Experts of a small language model: 2 picks a token, a softmax router.
Below are experts of layer 2 (counted from 0) of a mixture-of-experts language model. Rows are named router (the router's row for the expert), up (a neuron's input weights, with its number) and show model dimensions 288-383. Each number is 128 + 24 x the weight over its row's rms, rounded and kept within 0 to 255. Numbers have three digits each.
Before each expert's rows: "comes after" lists some tokens at least twice as common just before its tokens as in all text. This comes from a sample of Wikipedia text that the model never trained on. Tokens count by the router's weight.

# expert 6
comes after: "1", "0", "2", "9", "3", "4"
router:098135141129093095090144140161133143120105096104132122121144097165154142121156107094114102138115072152129091109135118092098136117113142126163114149144115125124129138127182128148124104123113149152145086091109056127162138156128153087119124165122146149072130142114110129096112134096147134109
up0:114128138129096138099141137115113149159142091138131151093150110099136139108109105108127126146153123156101131124091118096103130144099157172134106165118130112102103134115127143113097062137130122160147128126135102134139087159162122128130124129125150139127161098135139120093100127149111132109
up1:109167096149106054102095134106120118112134150125109128103099130090152102132097162102135123138138160127121112128121128126124149144130126147141075165140084132168110141129176102130161123177099156086134117103089118101121111099132100125120142157145107133118134158117106104121066145131082102143
up2:119126145141117123084148175136162123120078094117107103136109165132095102148122125147148132166137138164116072093157107167159099104102110132116144139146120142128132117084134108140153140116113157142113152129125142110139150146113154148082130167068110122049159163075122131093125113142125115143
up3:076155117174133152128165112135130085107138141096111079163129164131098133131114117114137145119089113105111093128132151133116101072164140166134121093148144138083129150073172135129077161180062110154092117140121121149129131135122127138149090112104111138098128103132121144133127143166185110135
up4:089100130140115099112109120130153160146080132129126095143119136153131131160103113111152135151138094122141119138154124152113131137126110098139113160131132175160171141107138114120115117096075128145166142143182133116159158111106123156111142166123109103130103170124102095100089120151143110113
up5:132110146178117123109095132172122140105172090141099119168117125094117126099116116112154152114147137125112129135142176158140106133145116106094119162147128113128134117133164091130146128148136146161152071121142074137123150149140134106095136144154112138088127128106128142090153149169133130117
up6:098129164127110119123152139130155130101115129111116109069093126127143113105114110098175103137161105139110068119151155129127129126117168110144145178140103132132116141107113117158132117131090145138159084110103129120171140158117137128086125164096128128115126152105105163107124140136151130125
up7:133143128134051098101143119130127091157140114133086093154146125142133119077130113099129091168138139139128115198139117097135182159114118108131141139114125143109119124153163105141088136161127142170134134117173089165118140155165136112145116139119118096114157114106095122108088136106124116123
up8:092136137122113112120141170119125126116111072077146143155109093152153103119158091089161124103151068108106124079123151124130119168077103149119127169119131138138141122140126136111167117129154108149119119133081138106149083178177122115112147153102148117102162162125103153108132142168101109149
up9:113146138125077127126147140136120125136129138156076120131086146103103105133098118083167110172117112124120121162124180133148125137162139104100107148128128131171119139115170133111139095091106148150129097094100077121140086145146175102134074117128130104106134090134102124083124129158104138179
up10:080105143109082092094158139157171129163109107116128090122102107140160113129125105103153124159148087151141095126126125118114123092106123133187150165157110115138140149123124121150129100129101126131124104106115102131174138140121138134123129142112131162086151146139093149120076144124138107130
up11:129151184157096135108146102166126135139097086125112113157130109152114142096133096104110121151134104163097114162134161093131153120146134104120138132120103125135112121125160131149159094111136177119129115087107073129129136156131167128134129098121134138081112099099125140107139152164128089154
up12:099130112134064128110163140145116127135101155149119097153090127121159140149100114098181120130152128127107141103109137154167119088105141141107121124118141152124146148114147124103129105153096156147138107162098127144120128155120158141119091155131113085111133198103117129121092099121083136144
up13:095109155118114145116154166159105098141114102117167106109176119106107116143170148129091121162103140094110158123102151120133140100104149076112138159106097093150118148115162135117110089110126167140142104069158094138145135126163158114137106159129139105129133138113105133138119100107121110134
up14:125099129129081085137117107139136104125152138132142132141119075156146165107160096119135156176142130170136083141094125112122123098117144146166093132132121117133094175145182128084109110099073099133163117138124098096106147149108156148109105157111132111113177136143124137091116127146093136136
up15:095123101113094108132127133117097110119131129172177118134159117157097169172123121105110127118128123142118163107106105165149161132102143105095091123128119132097148091146145139078103120120106124136123132142116093114161111094132079106134152148166159141146097191122131105126149128117143143127

# expert 15
comes after: " |", ".", ";", "==", "|", " =="
router:118112124139084100097131117132107138132134176122152141112145143174123124134121106147125124160133083167101092127145099073106104132117145133113102136152145135137139129157187134123125141122116113164116110087152076159116156149136104143155108135103105166071178129140075143130093148107169119109
up0:092128140089105138104118104135126138152126142146100078127111137154145107126103130099134077174121123157159104168129094160146155140088142147112105132143109153148191099141131155110103145123119125152172125115154095128104153144122114100114119133144150138100088159095097111117107122113128142149
up1:126141147138081117080141123122146118135173139144153130120117124170094117122120089145120130141147080169122127141119113124128148153118155133100150167114169122147130119132162149107084125119116107173111112095180091157111127164147106174126091131123139154088180144163094132113102151124141095120
up2:104128135108120124087119182124180117157121132143141112093090126145122101112106136096139097135144091142125079125193134132136092098133123121169118174167132145128146166103118131138143095123124135131136077127104126111140137135122107085129146163105122138112148158145128193111085129133106139145
up3:104141141144127137087120167136142104165085111160112095134115111143178163138146071139129126102153122140133105092140152133109135084128122130203166133138142134141174160148144154178136109131134127147130129141123125136137178169131131145115153152116104137105154157117082164093122119131135120098
up4:116131151138102095078110136098103129120097086122131091116143131174145167115158116141122109140142104145111131165139147149120112136102109187114140172111126137118124129118149129096073103122153154116154123100158107138149099129153122124155134110088116143089178140156127119101121186127141147145
up5:089089141132111129110165155128153108150105102149126105126098127140138160139134086115157123143148113157143074129119123159129119100121118102182127151124108155144144149115136128139151084113103124125134122117138145125157156169147133121114110161072111154134114153162094130129119102135148133133
up6:149143162129143127113102132151178130156127118108119144146082155117149093140132120104193085147105129112148099147113131098162142116144130150147150132122107135165141144118128125176127137132139144137122119141121109129129124130131167120122140154117098122136119116140104177091115140156110109093
up7:115098114143093099105157127120169116150093139164133108135110130181132160126145114105142144136117096144170126142123118134117127121076102096135115177150143124148149123114132106107113126099153126120124124155132118151129142191125091138166131140100124089074160134145102154116085132148126100146
up8:151123133122080106096129079116103155107158141124130113107148128179127132125132066145130162126123065160094122152130121090126118135104159163137163155140141114146116143125170097100108120108100125138120098094144076138149130209148108152133128154120149154093178142158101133129081166102140083125
up9:133125127119113129097129113130121097117108120120129110140123120139111128112128081116146163158086141105167132178097128097160184111083156161161151161144072175110127140151122071067113147107138092153142122153136113114123116169124112122117089150114146107144106136151112096093112156163097118128
up10:110146154098140128104125130147142079142107139102170126120115135178183172099113076089127129094114112180151093139110178126110120101094163136140169117122083131098126188147133130101112154128105103119126108113116119117145139151123126088139117130104164121083151126140083146118105109173119111075
up11:129128128173093144095156182130133112136125108141127073098142163160130132162139141114128098146169142130100102166147165157129087147080146124120147119120168118130134136125121102122126100078140156149134069140129109149123114141170163085140135133097112123140145138116089150177110128097107141139
up12:128167156100091110097159150141169137115126102110095115098087120116145107113081142130174137174166108159130110128150140128145140127153152148103115140178099128117123111161112092128136092117120150089095089113113092120119119130153168138147129145110138144113139131122127161115084140123134096145
up13:116109205152134113119169140138133121130096139161168096110131139151106119141077127160133167128170108124140090111134117118117108102131170122138150132138125119123139118105162146143139078103110140134117079130129073127125178134122147155106095172113114160110134152099128149063124129169117110112
up14:095132134154128148122127169110124093120121144125146114098129146114159173110099073089123128136128130164123122140123164121144132145148096115131127172161089139167135119125147159131125132075132155179121132095149108151151148160095163140094146117099139146080117123115088146124084171154109094116
up15:126167127099084093116156157087149116130113107123129142106114104170149134125098115109141155132167129128156084093136161136107135130116143136124113132142116121094129127160140145131124112113108127137085130176113142142176103139118169087143110158135129110084128133123136153091104154121133089118

# expert 13
comes after: " ", "'", "–", "/", "_{", " $"
router:138143101109140102146111106140123145103131123087154148152128131124174119117162135093124083140151124108164103077134102162138129135174124142187139135170125151098150106103120142188125117137171108142144097117125137143130154144095128087149158124135102151127152113096145157137121098113154136131
up0:115160154102098131111150126176132165141114114125121112090113125132144146093112109108151118156138114137125097119137160109083134137136144157150100143163118119130130127157140121130128112120113110109130071114139064130131130136143137115102111182116128150067114159134081162097115115135114124127
up1:105118149104099142088124143143136168130115124114095118136135094158115107146100112088147108138183122151147102125173096113116092120122165131156136119168106125144139137121151125123105134118102136154132106086119096123144124143107115142122119144085144131112062140112113140111101135106124132130
up2:088135162142094112112156154177120160150132097125114095133125127140169110114114092113150100148165086165129077132149119097113123107114129139135146156145131099116106148129182105168119129132126160155121098109114082132174125157131149132132120162059120124106118142119084146105108166118138108129
up3:073171126110105110120117097151096137136146107115185079100114074138116144130117130107142130107163096127135141128102148133131091113116174160096047140137118123123157145107172144131121135130094121125120162149155096138137135126155143099128095133098122150123140161131100138091112136086154106123
up4:101153129096102121116120172121122142129128060108111117133054145113113114148099117095235084153113128120115109082139150136144140116147124136124103166144151121140119149116166132134139134143163190187123098085142109170130105125136141128116132135173083129143148128106099120128110171119131135119
up5:113160164106103103130140116149107139152112120135159116114113133157135141095102128120184115193127096148111090102110147129147150098122148148137105143165130109139116134108172143153138090107088153142165097074126051145164114098104131131110126127086120154073130116103139166095102111107157114154
up6:122141180117093101107143137139118121115094118111126133144122138137148119111112106089181110119137084159102085134125120084127100114096132136130111111133117133116126146124185145124124106121112139177159099085105084124127117139121104107119098134085130150091136125129106162084112161141150118109
up7:085126137111099101115153129141105148111108099136182118139098117160151113125122087123161108128120100155136120108129092131137126116146139136144113130145111088104129168112167105129155112134135114113123094080118089130162123147178130122137102152124126112099137127134101161106105148107138119116
up8:096122155131112122121137119158143153142126125124123094115099100141139139105101105106164128158142082169106099129131117101105135100091134132141123147153127115143149139125164083145141095131093145147123085090109052116140130166136125127100109202107155149110108164149107142081120133143142116111
up9:130155182118104101102125118129133089129102097140139097123094118153129139124116098127184148159171095167119093118127128100125114118108146156105081143169128091130126122113204111133139114120110173134117066071140051130127113126121120125110127155100121133096130148102110138091094137135122115139
up10:082141179122078113121127143156109152156104111156118135125084109139142122087110089099179107154148106165121114093081111108130143107114145095146104109145114110126108130152193120119142078142094149164127091111146089115113119138139149126111126187100124149071098143147092172098097115123109117134
up11:068137152126091112114132115162172121144123118145140133122136115136128135113119110121133125127135086150160114105136160129099145120112142120142142136124085135109138156120189121123127106132117138122118090080127087133143149156146095086110132177101163130095123151119062146083099145134120119112
up12:088142175119087107104140130177127155120131105130133100150114103134149118118110123111138143166130104161131104122133133101116139122106124111132101131138093126126118129161188116129128098128111148140164111098109054135143122153135121118119126174120131142098131164123083148100082128106133118130
up13:138109138133105112115170139172152164152146086160137150124139136161145143105136106121143139193148074152138121114141106114129129119078130134106143130142132108114171097165199139115123119138109169155120079078153072123143099184139144115121142130120141124098140128138106161100095141117104139118
up14:110129160099075129071149122138167152117105140107126132133107108150141109113105103104162119156144095149104118108135123107152133106112142124137114157141086129127145115108181138142131107135113169130105074103147087117163154117141121085120114137104122164083124114125119177096092139139130130098
up15:083137165145074097110159126136127112151115132126151117118104122155169118115110129096198114173152083189113106137143149129133134110126140115128102140132105122115111117137148137133149099107095140123145102099129068122131128117142119082086111168107138152082115135126095170106101135119114120101

# expert 7
comes after: " |", "0", "2", "|", ";", "–"
router:111104132156093092135129142165156129139115150133163130101102137176137148130107115150159105169148104157141077118146108118116111114121127130132112126136129148128162153130166136128127113096118123164140094126124098154123174146101123126126121149108109173082174157130065172141095139124168118106
up0:109151132105118102084104138129102127159120105140125127142057191136143142123125109125184168133143099119085115128122157150107133067082123165093150104137114105121136141090145116165179089115112148141088115106115102109163087104099150189089157111102115117132128142100108115091147138162102168144
up1:137102114152112113123123115112110120102156154134148128095132176177083115167108133166118140161091109146092111146139099120120142135083142149080137139118161149140142121143168164097117161113141101131138127116141111149132133165159090164150117116126112144089186128134088126156113176109140082134
up2:132099128166105109123104116117106117104164152124156135073143151195090127142106123160132153177092101133109113146111112111119137144100155140098121119101166134131150123146173158106099164086119081134141129101133106158119134147169081168157106115125100154092196127164080133149114161102154085137
up3:105120149094133146116143132166159144156102111194122150099138153100092099160123168112119149154159148172082113128166123100123183101106166098122145159179120156155117158153131110106117142141133162121128133119141133136105138132138141127110087158113111124111122092123131133122153188123086118121
up4:102110131105102117112156145158165093186128117161145116129078169131147115099104130111172089113129104103136121114142116157146103103117135125138135116103098079112126178137096166145169108125154103190139117137132122108120155150123125150139127117096112112106124154062134165101111137112160123098
up5:093157103111127091120135143114135142146094139084120138145125146133132143129120111105136136124129117156141125093105141127105123108100160139147141106109107114100118136107103149103173104162079128105081128087093120131140159135136133080107125186089177117142111144114116150143121123101149161135
up6:110114124108120139112097164161135137131110094133125131107102149112133098095136124110156129138113079132111126136136143119153107116091133112139160159149123095155088159129139144122123105093132109129170088133143076127133141152145115110118117161113127124099169159111153168099112129116135132120
up7:136171131100111132111132158157100156144148097112094139158118105155175116069106118086152085143129080196127143146136136112158133109168108130136149145155142110127167131069171126152138140161148185106128101119129083131123111098141127115095133124134115102107100130131128165090116148132095106144
up8:141141107139115094130143138113135127164121115124137116117083134174147130113116087099169103138139109154121081114119137121132131099098128103147151144157125117098116137117138129128176094116090115142137125138136087130161135139128113113123137110100140134099136129122107166114104132124151125119
up9:132095126134148130090156117152138135150101090155140096116099147126119126171153159141140138116149148107106105149130109132111146094101084150127120120105106185107123124135098127121120131126138162125125150152113144071139155113169121125128115142139104111141116172087100129132127142129083164102
up10:109112166138123131115089143139153137112110087146120112124088124096125066094086119135164135133156127130127109126112123116138129134130126124128128156133127124085185108138137159138125157114150146127162122137106145127126163195141096145115126167099122142128106166132100151120130138122162117146
up11:131119117135124126123122097124141134137153131119128144189122112178194107122144121121132176131151098116131128133098127092153104088136154159151112131139147085118127138053138085135127083151123094113117088084095111076137140120172098140095112152141149146118125124103162154104101161120100148152
up12:128125131134124088073075127142080115135092132158123090154059144113154113122109138096182152133100108139133136135114129128153183115125122080124135108126150122106155125131136115159108144105094163143092106118150101083127116135172103161139153138149139072130103127132114113114098117149124119114
up13:088127159120092146119119130143145144159109125143125122122101142166136095105111119120158149159157082164110078134119129141126111103101142112155138156162143127127138137130156131148141100126119119136127109093118088117168142154113151112113103141084123126073139175103100151104099102118125145115
up14:113143162121113147079130142141130143167094119147097109164115112137095113146144105137154160146132079143124095143118128098136151092090147092144170138119107143122092148093135127128151093149137135119136127116128101142119108102156163154146112164135157101084136142093161133137107145130103113132
up15:128126143112144077127159134132136114120138130104135101094122128143129088163110065117138123121121172108119128142151182158131144136110158094117142134144122143131119138189110152117105106164115113154112138129158128145174102146095121129094084129133116077134134131110159165137128114123117094121